{"num_hidden_layers": 9, "hidden_size": 256, "n_experts": 128, "experts_per_token": 4, "d_expert": 192, "d_shared_expert": 192, "hidden_act": "relu", "moe_layers": [1, 2, 3, 4, 5, 6, 7, 8], "router_score": "sigmoid", "normalize_top_k": false, "routed_scale": 1.0, "balance_loss": 0.0191, "balance_bias": false, "router_noise": 0.1, "shared_expert_gate": true, "init_std_router": 0.0127, "lr_router": 0.00177, "vocab_size": 16384, "norm": "rmsnorm", "norm_eps": 1e-05, "tie_word_embeddings": false, "optimizer": "muon_variant", "learning_rate": 0.00963, "beta1": 0.93, "batch_tokens": 131072, "max_seq_len": 256, "train_tokens": 794400000, "max_steps": 6061, "dataset": "wikipedia_en"}
Below are experts of layer 5 (counted from 0) of a mixture-of-experts language model. Rows are named router (the router's row for the expert), up (a neuron's input weights, with its number) and show model dimensions 0-255. Each number is 128 + 24 x the weight over its row's rms, rounded and kept within 0 to 255. Numbers have three digits each.
After each expert's rows: a language model's description of what the expert responds to. This comes from a sample of Wikipedia text that the model never trained on.

# expert 60
router:122139137109107128131114115109144168152150128173120134122124094118133130116171125150081134086155136122135132132105139135153121137140195118121125103137117145155078132101102156146150096091146120188084089137119135122158131126171167116152153105157131124144166124126112113127130127098105119102108098085156172149119131121056133116144152162111109090132142124142134129142155097114132130157093092109167110114145176120061087134159144126139117097094134117119102099109083118165163130131125160148126130142165122113143149120134126091099172166150111125101180105144114132139091148105141165116095105137137140102100119143144172115119119095115118105118105132136115131158131175111126138113085129147081146089143135139138085088141136116102143171142131121156131113121114067121158109118089120
up4:137158132131128113118157144102120115148094105188138134149074166105110098120126155152114133118118142132105145135081079150110153123136185135126138129133114143111116172087104199158121143162108135120126150116141135127114117133185134114164126165134111103123155154102139127092110160142119121153100092138136138118162132144166147137107151124160124135149167082091112154152107128136060148089137131107099100127152123143090162119149151119123100107125102140113130129130136086178126072130103155116195106132125137115145113113096105102111150104135135108134140126125168108158185161151128130147167144141151119127162101120134121136133126124120114148190128107125160120152136107111127107155124145131111169112152147129125088138111076100122156090174113151143139125159114087164129143162118154
It responds to: Commas after plurals. Commas after a plural noun or phrase ending a clause, such as missionaries, honors, offices, plus plural pieces like industri-es.

# expert 39
router:114089182138107171102121114084095112147099130119131153132114123127120154119147110108110111087119205138133122123144163095137153112118170138131094131123121139156126097123127115130126098123193169144110149155100102128110122100139118114158127153127119067118107141155128134131154156130108163113143131105155144150118155149122166185104130104116114144131170127185165158156163120100141107151135092156088097103053143120144100161110121177121125149120169103076123119124124117151138102099150170112132141140160120151097079130133120120105123121117109108114150122124126169097130163146100135104094097083110112116151131119131130099146128145153113144099139109104161149094109106157160116128097125180123117123161111115126092145142138140110125113115105118166103141154117153137117158119158087
up0:128060131132117133102127122136130141113112138093164129159091138139128103082131127140079102107134137159137153117114120112088167108161151126136108104131109116135135110150119148123137118138168155177140170112093112117139126105133138083153141142133140107127114156084118131154114141093129130151092122083107136117135128117126107151129154103125105098081155116141128167131144122091156156144129135179112140137056158130138160169096105153181099142134152149081081104144117160098077134134058110143153095147118129117102118123173105144151089134119156119091121136134097100130146173147133124154156091094097146102150131123152109103082132111145136073115128147137161169155157125164102111138112091169129116110129115128136171178118121134121118137113137095144127148115139148140124127152103149
It responds to: Indefinite articles. The articles a and an, plus This or another, starting a noun phrase after is, as or was, as in "is a species of moth".

# expert 54
router:140147131104128142132137165093128146116147098126122149128142155094126159119087077136151141064146140172134064168150134091104138113144165128147112113155136117151151121100127126127140133075129132147123096122111144104100091115122162133141115116160106096163147121139083146174154131117105144088130115121158114146155192149135130113131148137103114095156141081123193171160153119101150143152164098130156127139143110136148141115152160160147110149122126088125105114100119125160137146106130146137115096139145146108154109146141166101165096150167129104108087136141116114143142160098099178113132100113158125122080147146157166112107103149109158109112082126128160129139178159089142143116170081126113144130117118143136119146149142109160139127148113113110129125159116096168115097131165104
up0:119115137133135103144157133164125115127119150137106153124101183113162129086145161109128148140130152132145135140111107094176153127103125113116075149167165138140082131084097151204138163121151148112174089156141174152126153128117140144159141125138123125146133104135163142148184138150157158121127132138124135099131122095126141131126180098098147144157099115075133148122113131144104140158074134085132124114133142133156100104126133142148155141107113140135140161118134123101167142124140119140153049117080158102122098114139130109106151115133084107169133129144150107127138128130120137078107153125112132089136116120164138127138172064131122141137132136118123137160151164125116155145163112110095147178111120118099149090130128100122079140090172116116087120135166120128146125158109100
It responds to: List and row starts. Bullet dashes and pipes at the start of a line in lists, references and tables, plus heading equals signs and Preceded.

# expert 13
router:111108145116120133113135078105164154124133081172154120093124148104110137132154104090105153102133147150136130143154135110160100116150171120100102148141115103146117107100077128139162099102161142148098107141110134132149120122153158098137138101170094118145154145118088121112131154159089133108117184101147105144105153137104159103088152146111123110137146112109060138153137113107149090145106095096138103112105168131112156130148146077152113174105143169112171103124105149152156138113149151113128154152152116139138122128117136102128160156119131109101113155144125171116085153192122148099109099110157121097101148183158127143130098096139151175120133116107146154143155087113154146130113127151127101115118116146088101095159099113129093174126125109137127114135116098137131106166103101
up0:103130101084118121075131140114070123152141159173089093121129147174179107117149127118138137133124165148106121141120130090124135103115146118115107156145182166135113104136140135100143096149163154160132152170140114112126137140129108143139106142118183159084102138098113087152152110103135108106150117101149117164120099131093124139085165104143102094121136123163097110178136097121094137091076133116108114118105094117116148148125149123111145123101118178165165061162101086119075141124150135117099118147143133131127164131117130089171104132113119084124132139141125126115147162144129152145133101144189135159139090134144133105129107146101156162087115141124127108118148119093110163111120162123138139102145070126117106125152119113147152174122138131113092161123125110106139135121134110
It responds to: Prepositions after nouns, verbs. Prepositions (in, to, of, from, with) following a noun or verb (a copy of, used to, took place in) in narrative text.

# expert 57
router:109104149117103150095157094084080112152098099167123109153122137138156105113158143148122148096118142126137125125128162103141144140118152105165111125132130170161078137109103186129134105082123147156105149140108174099122136147168107121123095095156119150100173139109165114138138133161093145123151142120151146132078131152124106141117147110120121140155155137095132137128135071125193100133103123111120116128154132154117118117171144162140132125092145121135145110100141101137158132099162158111107114154143097104137126087137121063119153136122173126133126111136144140095156164131151180137092145105134122117100122164144125099135126110138152124123118149131139153139169124174161145097140118153093099112125118165108094134130123079139088125118073082172158101141101113122121122109106071
up5:123098144123126092139147105114138127159134117171119153138175145121120144090153093109134116087095106090137104141119151160111122093091137135119138126138138098125095131163154133092172096094117158147128124097146119116072139109140131125150142116130154087111146126129145093188164080130166102120105089115154160114135138173130098104118140141123142133088116144121122114119136157169109119130119099142179138138104117113115097122143149095105115081129157133135111115101131098142137172121130122104100109132156144130117140153171148068142136133112122164144139120135128126139179102183156193131127114078111146147138122104117107103148127147170152153086144150103134130129088117130128116113110139060122147112120137112134133136130090147134126161160098179113092117126088130188114115085105105
It responds to: Numerals and units. Digits and measurement units in figures and tables, such as "12.4 km", "kilometres", "000", "million", and last digits of years.

# expert 20
router:124131132129153135134111134150160145197108162157106153137150162128114159128145132102151162109159164133123148102143128143147128128140159152125120176118134161146104120148131121130105116070165145132115102173125123137148138105147147130132139121145141121157121145108108167133155173101113145107103134125133134115124123111122168133125149154099106133131105109136149111150095083096110177150135129137128103127141160130123128134189133098185113133049111146139139078107142149145147177127155127095164142144135115138105116081124163112111106195120147098115141123193176136103098144114101118111134114080175124110122122144125099132166103120151117167141114122112121129140129119115160160133133090145096129125102103169140123124109126090131105125090137118173124141090085075103157103145172106
up1:109117166116136170148120112121114130163114154142122110100118179106131159084130120138073100069169111162135118128143109126137125146110105140164123123110092110109107107167115073157097156140096127123083148135092112132137169104091158131097091087123124160115129171069127078130175112126165146090102139146126154143137147142142124114123125137130145119077091070138099144126123126164145139159147132129141131156170122096113143128110129096162110134138091171148139108142167135122118141173121141127123126102105120131137140090125143113143133106119117116121154096145136084134152111100132092111106128143109134112129159124110137134113090141144118106147109116140111176159193155147136128118134103132110136082100168128122140066098122113092124068119159095080131133123131144124157116132151127
It responds to: Word-initial fragments. First pieces of longer Latinate words split by the tokenizer, such as fe(udal), lic(ence), constitu(ent), collec(tive), psych, after an article.

# expert 10
router:112102126118098153086153095104156159132111087167128125086111143124118155120153099089112178106126151151127118109158151117165104120156146110118098127143096090150126103100090128138156105127153147152116104140102143118147116126150162102149153099155102109152156155122103137131114160154125124109117174112154125145106154165108157082117152149113115103148135110113082116156129106089144099149122097107136102105106167179105131101150133074159120184106146170103155109119106156155149141111149145096124134158151125137140125131111134097128145148109110108097127151135131162107098153163118142095107101117166109097095151177156158104115107103151151166117143119118148159135149114103157152125103137156115111108115110147094099085155089082121100163101146110148131119139117089131172117149115097
up0:121103127138112143170135135116158099115137151109121129143158130120106136118116087159124119075138159151121086104099113099130109110124147079154174113141116108135126067134142140118156130125118136127134143144124167130122147148144118144102089102115161091166116156141118109118139088169100133108119142103137126104127092144113150118169143111125142161121091134159134161191120104133113113101143100083115135105125108122105139128099173105178117132116194138125128091085126155137130119079115104158165114115123174171167111141084116090130063155115116115134127121142095121135133148138141098148065147053153120109134137110169138130104088097121119117138132135149134114159134108132088164097132152116092089140126146126116113163135116105155150136079135145144121127151101143125167124118089113
It responds to: Function words in mid-sentence. The, their, such and numerals after prepositions like among, and, with in ordinary prose, e.g. among the people, such as, 2002.

# expert 5
router:102104103106100128099150085107141158130125106162148132091096158128106175127151111073119163105130147156151115115157150113164119118166154128101112138154125093148130114107099122133167105110158147150094108139103145135149101124153155100138156104162101107157163146119090127132120158164113135106115180113155133143103152135112151103123148144101091107142130110121101138153116113103148099142104099118144094103095157163113135114149144069152139184109145163103168108119081149152157122109146149100125161151152129126166136126105139098140159151103126107102107156145121166096107151181117156102110098108157135101092154156150152104128101102152148147133149121093144147137149101096158154114107132142132099116122114142108102097156107089107082173123137109108090120134115094135137109169121098
up0:124137120129149110115102122076106116139143132090119161072138167131068110140132094091115117128140160161180084155141138131145138111168126132116158117100157118173117152151141143106160134135134140117112126164157161142090123107148140139127115131131092124173077149081100142175119117143138133122135092096154125103118101166099112115125100124093136164135129072166151111134135111096158144101123124109126130151147148146143155145133169120147133131105128124145195085163110136097182137145169125127125120119141123123139154149144156134157126149107137132149114157134142145125116165169078142140113116189121153115128112096151163119130130124124130083172134124099117122113129134136161119138105094170118162151110141124148115131160100098151119149088165151087120157185141151128114144073129128
It responds to: Articles after predicates. Articles and words just after linking verbs or prepositions such as as, in, became, was, like "regarded as the", "became the", "as part".

# expert 27
router:104117077134128095124170089125131127146088127152116133151202108098071150186096106129118114140143150130121116150148155124129157101144110157104135118162104139129120102143138157151137107162127167142164125146116184128130135125131105103125120167132101058140147176162149136097155157114120176119132109095129110167137107116101166113139161124140121114156091114107105154158111110161154148149104104136112116138156165154066134115148162149148120128114127135142136096161142143133133124104137155129116109159164104122136131117131112121079147170141139093092145144128122174204135156146110137125134122086127128089111167096129141141149139093132179090124121153131108138089146119121106131154115134125147111148145107160115106150108106144104114151104139115136173146148114139112082144124152113
up0:160080097105136147138149154149120148148107151152142114112169133141132120174133161117113134138172097132131160096155097132114133129138131105100114138146129089153096105161144145142107091159127147113152111140132101131121118155094131086133175123170128144119162132114172117146145121130112129156181129131129109153098079127140121133123144153146116107121114100081175134153161172072113091120140130135120105101144120122092114108149130130153151130123170163094108171144154092070156127113159133063117111160097155158147112126091144095108126098101141101147109076148116165114130183149154105119124147086105144082113135107131118125113134137133106117165082148123142089143135161127109137169116157156128135133144152135157177087133099103115133128139147140153141162147125157130110116097100114
It responds to: Infobox field labels. Field labels and their words in infobox lines, such as "Played for", "Born", "Died", "Sport", "Genus", "Preceded by".

# expert 19
router:107147138132103146125110116112111152115116151150126157127159111076119110084094126138115142125117186159124135099133136147127146087181109134111129160147137148160096112147118124116147122116168159136128111171109161126140112139152163119144134105111113144134139123123125097095147139082135165116093154097148102135111152131114130104133144139114107153149150113106150144128092121055137097170103122116166126151104144157132131111169094088144144126101148129126110092143114097121135111113150138117159117124144132134123109069116142113109122120144091099080144148161134117131131126146093107092135094089136098090111152159147128164119103145181132171151182115145156143109129079127132149123131093168138140080105100163168117122134119134132105144092151103141145159154069052128099085136147109
up1:090150112083138130146127113134108121143148132131162162158099132147130118142155102126157099118126171082125109104106082125171144105120080144095089147139155120093077136153110105123129097136116167139085157102154127108134143151097148131142129101163102111137072127146142147140127100064154122109131133142118149146135137165090131160132130103116166114135156143101148152123159133182135110150150109145085136133142102134118154117126119167135142137132151118092160152125103151129144112122136140134160082092158152079123139081112111121150142169089130118153134136120109115131094165128137145148176118112151119095111149189144197121107113153107081158161122085151145092154150122128136119145133103121094135151058138155115132124153139167126119126117167127152127155166120119127102138136127119
It responds to: Word-initial fragments. Opening pieces of a longer word split into subwords, such as et-ching, ais-les, or-al, transl-, phot-, bor-row.

# expert 40
router:104106123120104146125153097108170150153105091159149135092102156122112166125151106077125158098154147150149125116157137117153108114159158105085107139153122091149109109106089127141164098120155166153111114139109141124150111124163150103153139103165097107156158151113091137115117160152118126104114160114142115132113151159102157091124152149090107118139146108109075131152109103099158105149103095122143094103105171167106129115147132070157134180103154171105162112123106152157151140110152152105123162153149126150152117116118145104134169146113129109098101136141148175090092157165107151104110103109158112099101150164143139118122103105144144168129139131099140164136150090120158155123105129144113089111117112150121105089155099098106117167121113108129146114116116092130131104151103097
up0:099084150110129139119113121161152104136082146138130137131145144143172160133096108128106113132114142122112120122115092134141110099131109129148118142092126148141121090142134161116062132101104123150097166123100108123131184129131149135114157110116118184125111115128111118113099119145125120116139161146166136124128156097113093143103099146046155128132133092100157169172163138117095072098129111147098077128163097129135084117166153124142128130179125111092125071120138143167154097130136155099126122129132121138151085125121153145155121153116124145141153113187122136134113183139145135107123129118099122104105158134121091117121087053135085076138123134113086125133091135143157143112102089132145103122127101133129144129133072112127150119113124126146102157162141107129092127106128113
It responds to: The and abbreviation pieces. The after in or during before a named movement or field, plus capital abbreviations in tables and sports results, e.g. MD, IEEE, N3.

# expert 49
router:110106129109108135104152096109155156121129071166147126082098157120112158126178106065114169105143147151149101121155141127162113117162155107081099141157121105148108106102109137143162101129161158147108128146108144113146106133142142099146147114141105099153163147119087119129117152172124123105114159107149115147100153149105160090116150146100103102145134115117083124152117106097156096159117106107157097105084161150115140124149131067153114176108142171105173104123113150147154136110144149103128148150155121133157119114134126099134147144105122114101116150145142154096100159152131149105107100108156127103102151186150144116139103106149145158093159132132145154149154104099153151103107136145108102112122111144112103096149102078105082155099151110133122123127117097142154108161112099
up0:092150130162116108112134112127137120124098128148118152150146141084117099121078115145146118104136131109107097149139144123108149152202142124148116099078140086125155142110097112146121063141129150138099110121116105151134113109100145116124126092137139122119118155166165158135130134128118140127117119143120128146116135140105079104141127143102145129172147122134145130150112122146119177148107099167148100143114129146083133104170082128158151097139105142128138079158190147102142094112126123162125123153157107152097099113120133114137097146093089100133100149113132116110146138155133118106102102135149165114134160136113188109145157145159113102143192132112175154154167137110057153099136158205147109152132129112145143134129134158123098129095123126097101113159126161160138102144133094
It responds to: Name endings, table numbers. Final pieces of surnames and demonyms (Hungar-ians, Vallet-te, Young-jin) and numbers within sports tables or scores.

# expert 8
router:098106129094100146142155108098148157121110081172159150104096158103104151121167105082103180107136144157114116132158154122159105130160154099109115146140104105149103104113104131141154104121163155153114124138107158129148116141146154118151134116165103102161166147123097133133099165159115117105109151109152114145100148144107163082121145154109115109140127114121090126152135101113151079175094096115140112100094165166115157116147135105154115170110155165104127109147109137152150126112153155099140123149151126125143110100147148101123157156138130103099100116143154157117094150173121151105111103104157106106099146185149129125137102106150147157127161133126149155147146090091151151126102134148120108107131112148111101093158106063090113158114149116146135136155116103131165105168103098
up0:118134115146148094145152104107115177157140113110136109124117176131151121104166154090121134174135190116112132119128174136128151120148164162111120161109154144132101134089138159103173127158131141086139160121099148149094186108111084136166146147166127129155126148126103061131143128156127112094144144135086126117119130144149114112131156122147160149148130113113118144164130151093100135198088133134112077142138147135103147153165121121096121136097100101123143098151142115106169096120145159113102145105179157104169115148112123128139096140116154092113110103130128113144143157136129119131094087134135165165146097112155138110135124092139134122092144127097145132094093172128159129104177139176135147144118119131125107099186151135122088145142100124145150127139157116098145121135117127
It responds to: Prepositions and word endings. Prepositions such as in, of, against after a verb or noun, plus suffix pieces like -al, -ase, and legal words like law, civil.

# expert 58
router:098129125112122141119122097109120090186100099109119164113141153079112154088109105130099126105138143142122106158098163120144124097133114125090144108123133144137129107117132175114126110170117068136142161155107142132110123122158119154108169099091083099110141132140161119120108134175120139077128088124155115132129149138114178166145140115080098119165116114134152132168103135137131109148107099124114153139134103119116104116160128093160111143126121110129140116082109107170151140108175129121124174154156109124133113139124164116154139159117109108148155097168124153094104149150118169127123097110166134122128123124145092136081093117161157105149159090118122160125119112101195127146122162160118082116168108147134109151145097082127133134107107122118126087113132084117139102188118107
up1:125135129080125149102086119139160170175149113118128124158174130124118160116125104108139140129146148134137088122121122154121122138136096125123112098113113113138060149130172102171107140132125149130139115115122107148105152155165151150135088106160122144154157158145129143100108135131160174161130098116182165142133142170064155113043124110157103145147128150123187149156127117108106131158126125084105097168123135107090108127128115129168129084150144156128105140121098104169096100151146148130159137115097106166099096133112106109135128125133094152115106136139119105151136141084135152074113119132112115116154150121124194145107132119141136159166147127129141171145096116120125137175122137100137170094149113176105150164122109149133102130135140093143147115134160117142140116144127143
It responds to: Role and status verbs. Copulas and role words in biographies linking a person to a position, e.g. was named as, became, appointed as, elected.

# expert 36
router:112105140107098125133155072101163155125114105160132128097103151100105159119150103076119159104142146147139119123160147119147117114153156124092126140142101085147111113103096135150162098109148161153106126142108144124163099114146147106153152092160104106143159150120087132107120159151122132106121175102155131143098149151105165095109156146093104103147132112106073117148104106106145096147132095116148107114115175162112146109151139063150132186101156161103165107136107150148154125114148148104121151157153128144152127116125148098122164148103133106100131151136149162106091147164124171100113104114159095096097148197157146125147110098146149148123138138107145155135149113118152152127107124149119113118137114144093102084154106104110104172122135111134123118127120097150167105152112095
up0:132120127162107126097161115100132132141084163122139150137135160103089130112110142123166167119159113111085114150130113123109145112124186141166143134131151158145168107105103145114157100085134148152142122168103145096122076102146144147137146118154145131101149146116092112157140164135133122119147128147142136152151120076118120129077111150095143149132141117120138167162091110101163107093117167125080148127112137113113147160122120122148139115112149118112071090163129128113138141149141151124135209155126122063140122129140144091141125122140105146117089080161127148134125162073101078137098132135151123137118122132091124146165124119125108172137135146102128075147140120133178124126133177139148133129143133128167090109104169151144176140114127117140138126089167154140107094129166115
It responds to: The after prepositions. The word the right after a preposition or verb in prose, as in "in the", "at the", "cosponsored the", plus gave, states.

# expert 62
router:120097091111109148122110110103128111139101143137123129081161168112101162147136118076151172130140123127132129137121114097143079101159160134102108113139115101143100116110097122140129107126152113201143140125084137154139173121158116144143124143132098142140189136149139138141128159117132127108099127065171152143098132129093160101115141143123113114177118110159128134127111094135199113158107070110171091136105129141110148135140140142138147156091108141123159111128108165137160107137146160134158136112171121080123109142168136112124085146076090097127140136147153155143112203113127156147080107076133113143111139141126139093126104127132170157153133143123149139144156127126131142145095126136123081121113104136127121123128118133102129135060093108142142132124121161102121124138146124
up0:093157093125168112133138147114142145158143129068127132156113157125124133144113118163090107090133110147084113158132133143125137115140138120122108143164125097174112140153116116130166129148129054110153122122100139104094130139135118121156095114111116068143123118134125146118089139141167161146142130117159087127132089157131122128140152097102125137129127096126107120094130162103150091133108134159144101117079140121126142130163117101116092105114127123105105168116166108146112132164136121101123090138158165113094132127116124088083074125061150116097137131116137100149118111139138124156113109124123129104128103165128134096152107171075148111090139119103176158120171143170127154162097082100142131089076130121117162112129173115119112130114143117161094174132103160104126116085115133
It responds to: Institution name parts. Words inside proper names of organizations and places, such as National, World, Air, University, Union, Bowl, mid-name word pieces like Clim-atic.

# expert 23
router:119097146141122145100143128084124148091110131150150154133135121161132173111109115118118128081132135093117078141114173118128155092143127136091144123135080118158127112131139155141130081107132145184121112129132123136121139140156145154164155104082087094110168148088100123081124142115113113126082124092141142101136131110097150148102148171122092128143128124154173125137095116126140099147106103073157122134082165151099128107177129141122088132136102174122125103167085096151139134116170159121144144144147138105119076090166140108099128151134097111118164080154152154100144167132117168110110084123121131115092120137139146146110095102141169157152128131136132132123092087113118134136105123157127118115131124185148093177167086117118101129100119145159121122138129147122138126130119118
up0:109131118166126104118118144135117091145127110106198114147148082174138131140114135169158114128137115134158114076144127147120159144122145109126131130178124123121126145167145123125122165160171120105095118118139113127096120098129154079118102148150145144145098134102116138123092120150080103130151131151142093114158153128100134179152163100132142142110137087118128099096153084126138148134078149147118162181063128135127118150153121100170122161102162125098114159116120133117154080116073162108115178132122114165118139121164129166122157094099117102110118172116139146112110174142129159169130114142131097113069141121129115146121120151119111105105104111136170152107115128147108126152106147157143106143178133125144121140171114125148132076139133081134141129138143131139133124084115088
It responds to: Occupation nouns. Occupation and role nouns after nationality or sport adjectives in biography openings, such as American soccer player, politician, composer, Minister.

# expert 9
router:109109130116097148111162084110181147132139089162140137091090144087114157127166100080119165102134146148146111121151147131156117127160158113094103143144121093152111107102110137142175106123163160151112118150099131126143104117149163100136162092158102109145161152103103130132114152152099121103109154107157100155104154140110154083118155149098129102148142110111095127150125101107143092159105101108147109117085163166112140120144144080151129177105160177109138107120103147147150131114152151107117133158153127129149120125132139107113168150121116108094114150144157169114083157166128163100112102114155111100102149180156143109139103103157144169125152128106143158129153119104152150133107140152129098108132118149112099092158098096123094167122124106132144113139112090137153111162117097
up0:127122103111115112160148122104133115122149170145123078099137095122130113112099149102128132108153111107103090101170115119156099112124130128088120151141080137146076123137113074109167132120140093195141095174104127163131111156113133071125129087145098108117131105174154171116164131109152123144103115151160148091151155163082122119176163142156115097140127127163149100137125088117086157135116110103133130121116097165121130148141142125114116124121160127092130083152105154139176122131145124140115121161137151131126104130130123130114077130092164141135133086147103126119155145123158137116111168098163153111128107127136112126121182100119106094139119110187118109146125120144139144136151171121119111129127115136124147119107126130114143191091119127073091137160142103144150157177147122
It responds to: Mixed list and prose. Commas, table pipes and year pieces in lists and tables, plus stems like memb-, govern-, particip-, often in species descriptions.

# expert 52
router:084120155129102153166129155112153110146080107123129162103130161113129141160157152124148123108159136156084080138123141141158107149111142148151141140104111133150137128104109127111142113104176121148108087150082134131145127118136165102152130132170122139122152161164141136140138124109097127104114180096160137160178111153143151151116167152101095136145124108105124136147109132083158147109138095151123140116129124117108126151148126151137119101067109131072134094145100157134157126117143159072158136122167141145110089138154188131169147149151082096115145120145130168151082144131122118147135104088127113131124142159143096068140117108126109129146129134146171138137145145113124159128140130138114104126138081170127115088130138099143115184095088100108142149130117104141094064125119111
up0:089158133128125192093133098136096127180078170152139159148109126105140154169134109152158131102133109114134087137114134079139130132142106131125144143170100121113103163082127170134107106140069160122141128082126151163118130124118125131089102116141105132157161111131127121129155127156070134170152128093121118104125135093097158123115134140157105091132134097078137148131137091135127152091129119163144153129148133152092131144154155174164163153155111144135166132169130145149130134133137133111112112160102121134108172139137091146136108141131084134134131118097147107115108147143092173149126144130137148096177112124123141091149141127116081148153107155150110180160167143139130111137165132120145112082095142121122109114117168146120112160119163110153107104148103122079099170137127121
It responds to: Consonant-cluster word starts. Opening consonant pieces of words and names such as St, Sp, Sch, Dr, Bl, e.g. spike, spandrels, Staples, Sr.

# expert 4
router:105107126102114141127145098108140169143122083165153134081083151120106170142160104057119158102137149152148108121162139121165120117156149136096112144155093096145104107106091113138148103142160168153114115138106145120165107128154153102129150106162099104142157156127102137117112162153105117105119170104156121152104150132113160088115150146098101100143137111112093131150116101091151102145090098097138089108100167161109136122151132064159130177108136170106180106134098157150154128111145150108133149150149138123155110127144133106136171143106125100107118150146145168104119151158114145109113103115153103102104151200150143116132104103147144159124148134107144153138152094106151149119112127148112112109120116140117101091157112097115123168114131114119124122141119090136149106156108097
up0:132125130124131155108107131126148153128110132140149117169061168116146106144148104113085113142132140099156126137136116122122125139178141122152125130143135117130087140104129153106170097122133106148132140136146146103118140129136156129117120118134107084128142116169113115126144132122154175106130073127171128134118125141117168175097120137132117084150155129125131177144120122106127118118108113127112111173159133167131137138165166143183120145089172138100185088132142143147168118090131110152088132151152176125127126148146124096121111116092120089121154178141133169159101177141147121152133113122158142141114127132107131122114134099134128157160154133146145141119110129089102123173173124126169122157143151177087108132120123161153137122158078120153176118142105146145166087203183144
It responds to: Name-initial capitals in titles. Capital letters and opening pieces starting proper names or titles after the, of, or a parenthesis, such as H in Haustlöng, Pro in InterPro, CD22.

# expert 18
router:107103137120104142097145103103152159167123078165158136099096157126111152128158105053118163109141144161127123119156159129157115113158150106079106144159123113146107106098100139134145105116157168145118125145107141130148103134150146098141152114161106098149159149115109130108117145178126134103112156110148111144115152129106159102123156145106121099144149111123086129155106104106148088146117097115157099099093162159115146123147155088160141198104147161106161105144099156150149142109147152095124132153153113131150116122130125104131176148111116105105123166140135167094094157176110154105110100112156127100098145186150154121134108102143139171114151133115151153134150106084152154115110138141111089116129113145104100091151110100114096168115139110117125125129113116145148113148090097
up0:129180136144142129128176133084138131131157152139114183129104155099166138068085131088166169173124157110115167126108135133104107099085138089139148142101119133154131153139138102121157100125138124168079098145141100134139169123134111121114128128110131122176133158161114120164152130074127108108116116107136103167111156148114146144136148108118119121125140102155130115189133109133140101123142153173106171155135153128111106126186119132139121123192097148105139109156121132154160146105139148131087091136121101163111099129110092137134145122151103118143106092164107173113144160115110146105079150118174123123101123129138111136113119117124131130153136168135127124139139085140152146176135097136153152132190118117133131140157126121150152125100118140101092109101081110168116129104097144
It responds to: Word-final pieces. Final piece of a split word or name followed by a space, such as gendarm-es, cell-o, telenov-ela, Juan, del.

# expert 47
router:098122165076122116086100128109102082134134102142095106101130147109112128103121148120119125070121127120152115163129156115133111115131121130125150119151121138130112140116117153089129083146119158141116114142117094134109141149133146093163084133136101138145153125163159138112120133140134141063129123119173110125141151168101133127147154159104112130136124120078139149137125083166138131134176151095139148115108148166103103097176124118137085166093151133114130107119159148112152134120150169130132160127155163145121139123115135130155179165116122102103131153170142132112131127104091114089164104140125100078083130137172115135158100079145123134150131124128146162162184158129184148167109148119132178125152109164124101109191129079140095116100168123119137122098105137138107119113150109
up1:104144138146172091071125157108138168147171143093120107145078149114153119106074140124134155142160145159086098121103106130119127090129126149117149148125130125067098132133166084108148135109154159149125131146109137148133118096129118152121127134100131157127138137104164110103091132149102099110128119124108105112148078137101113154137088107103094136117087176151125131161147111140204117115102121115121110125131114128127097136126132123112139146125133091130088125157106141075138121119132154119085112136156170131122103132128165150138107113148141096114120078142149126109125085132128139132147153153092107104152122149138193104119152143103153111113146085142124096094130073111131161175089125129080115114152134147144134125114159143154096172086162157134099126153118126129154098146105100
It responds to: Past-tense action verbs. Main action verbs and participles in narrative sentences, often after he, was or to, such as began, took, served, received.

# expert 59
router:113110122109101145115145085103160152131130098172146132098094155118109153131165106080126178101135146155140117132162146112153119118153147124091116137157102101151110103102100134151157106126159161155109128140103132133133105134149155106144138108171101099160163149115090138116124163145119120097114173103157117144097152152111156093109152150091112111148135109105085134156119105106148090149091098109148113096099170153108148129147142088163117169110162165109177105131100154150155147113149149096127146156156114143146124120116142103125161147109127102103117145137150167092083149166118154103113103109162112102098160182155135125129102103150141177121147120092142158132155118115158152117107153143116089112134117152101100081158103087123122165122143108136125125133119095148138112151109100
up0:153093141107118156093125121130119123100176167096157122142143142134147109116098129113137107076154126164126126041134118120141136162144146141077100155165100114108139182130139112121138064120107168163130106131102131164171151124154130149131090147141161137144095114142125115121105155127157140094106174132127131124099123139107145139157136139133136143092091126152144140142134112085137112133105123099133135134130191181130122110151120142142101132119127138083099116128148108148141161102145122133135156136164129133129154139127110087151154128100088085132107145132155152140165098121134153158123118124192078116085147126147109131143090161178110149120148124126131162136155099111175136136170150106092145147166128141101114138151127166155126154155125088135129119157087130139132149125127179
It responds to: Year prefixes and "of". Year-prefix pieces like 200, 197, 198 in dates, and "of" after nouns of control or membership, such as "mafia of".

# expert 45
router:110106136114101140126163082107159152136122094162148134098095158109107162127160104079119168108146143147135105118152146121160116114157153115082099143150107098147117107098116126127165099134162169153121133144112141132151101110143160107137155117164104114162159147119083130117112154150119128101116153109155116134125154152103157077117152146105104097145146110112063121152114104097147096164105099118169112104097170161113130108151133084149122182104156168105150115129105155150161137113150155104115152155152134123158119109133138094109172149113128110099113141140141171102098153169126156097108100112160109100099147184149156120140107109155140162143137130113150165138151125106155151112121127146124092109127113145119102090155102087111098176109125105141133129141115101142143105156120107
up0:085133103136102153138146122113126134137142151113118143154138113120145125152147138127139124133147130136134132152155141142165136126124159116111117125099095107175123121176118105131096108125129131127100103120127094094122127129155157118132138121091098090166159159140129163074135182189112134132120137108150148118090141128105096142149116170141112125181146119110156133162158119162195098125126101148173132181109138119105130101132141143086099159093131085096117119116128092169202158083163161117169140164152086132124117095156144118127116158079158115140127159135143114121115125066111158116141102141092139122123151114132160134139103114128131100142114135114148116104137127103111100127090130132096124147129120164111101115119102097136156111124083157109176144095109123135090086098095113
It responds to: Definite article, appositives. "the" and commas opening titled names and appositions, such as "of the Church of England", "Walter de Lacy, Lord of Meath".

# expert 33
router:128107062131111139095161125146164075172118150112161116147146138093144170125128121152096142104140136163165102132145148114148058136144150121154117144133079142161138107140118106170118132152160157144123086144118161157136100143113114120126141132127125147174170140106145121156163157129141121111101130128161183141114125148088135160164128131114129092130113127111154142174112133145158123107099122097130117145145142160082118147144111132152152165080143167127116111103121136138176149058152161082155123153139128162121083099129128106129133157146098100110148124148167154139103144089087112131097101105154136137093147138132147099147122112147114101159144129168141157130124150146176139127105122140113108139149100128154102134158132122126115166073146105138148138157147099139111095105123137
up1:091164113097116128136111135152136154118115112132108130091111132138150149089130118126109145159190116123163130138153162109123141142159129113095100084125189112120123151107112117142140144156144098126148132153142123105106139134144094136114138174111136119098151139120119132124091168139136153089092112097155149112093154131118132103144161130146093096102100130134145122138108191133123154133135128102120104130162131138151126143126105088160127119129151122116085165135112155157172143139083155137134132138127116104129153118119138150117124117144145101110153083163127135105118173135106199149121106124181111134169115113104189133138118124134120132096079164217091145134102128166139158113142133114081130101136116138180126119125119102113172130188117097124165116118112147138126136075145144
It responds to: Quantifiers and numerals. Quantifier words and small numbers before nouns, such as most, two, several, both, all, each, few, often before "of".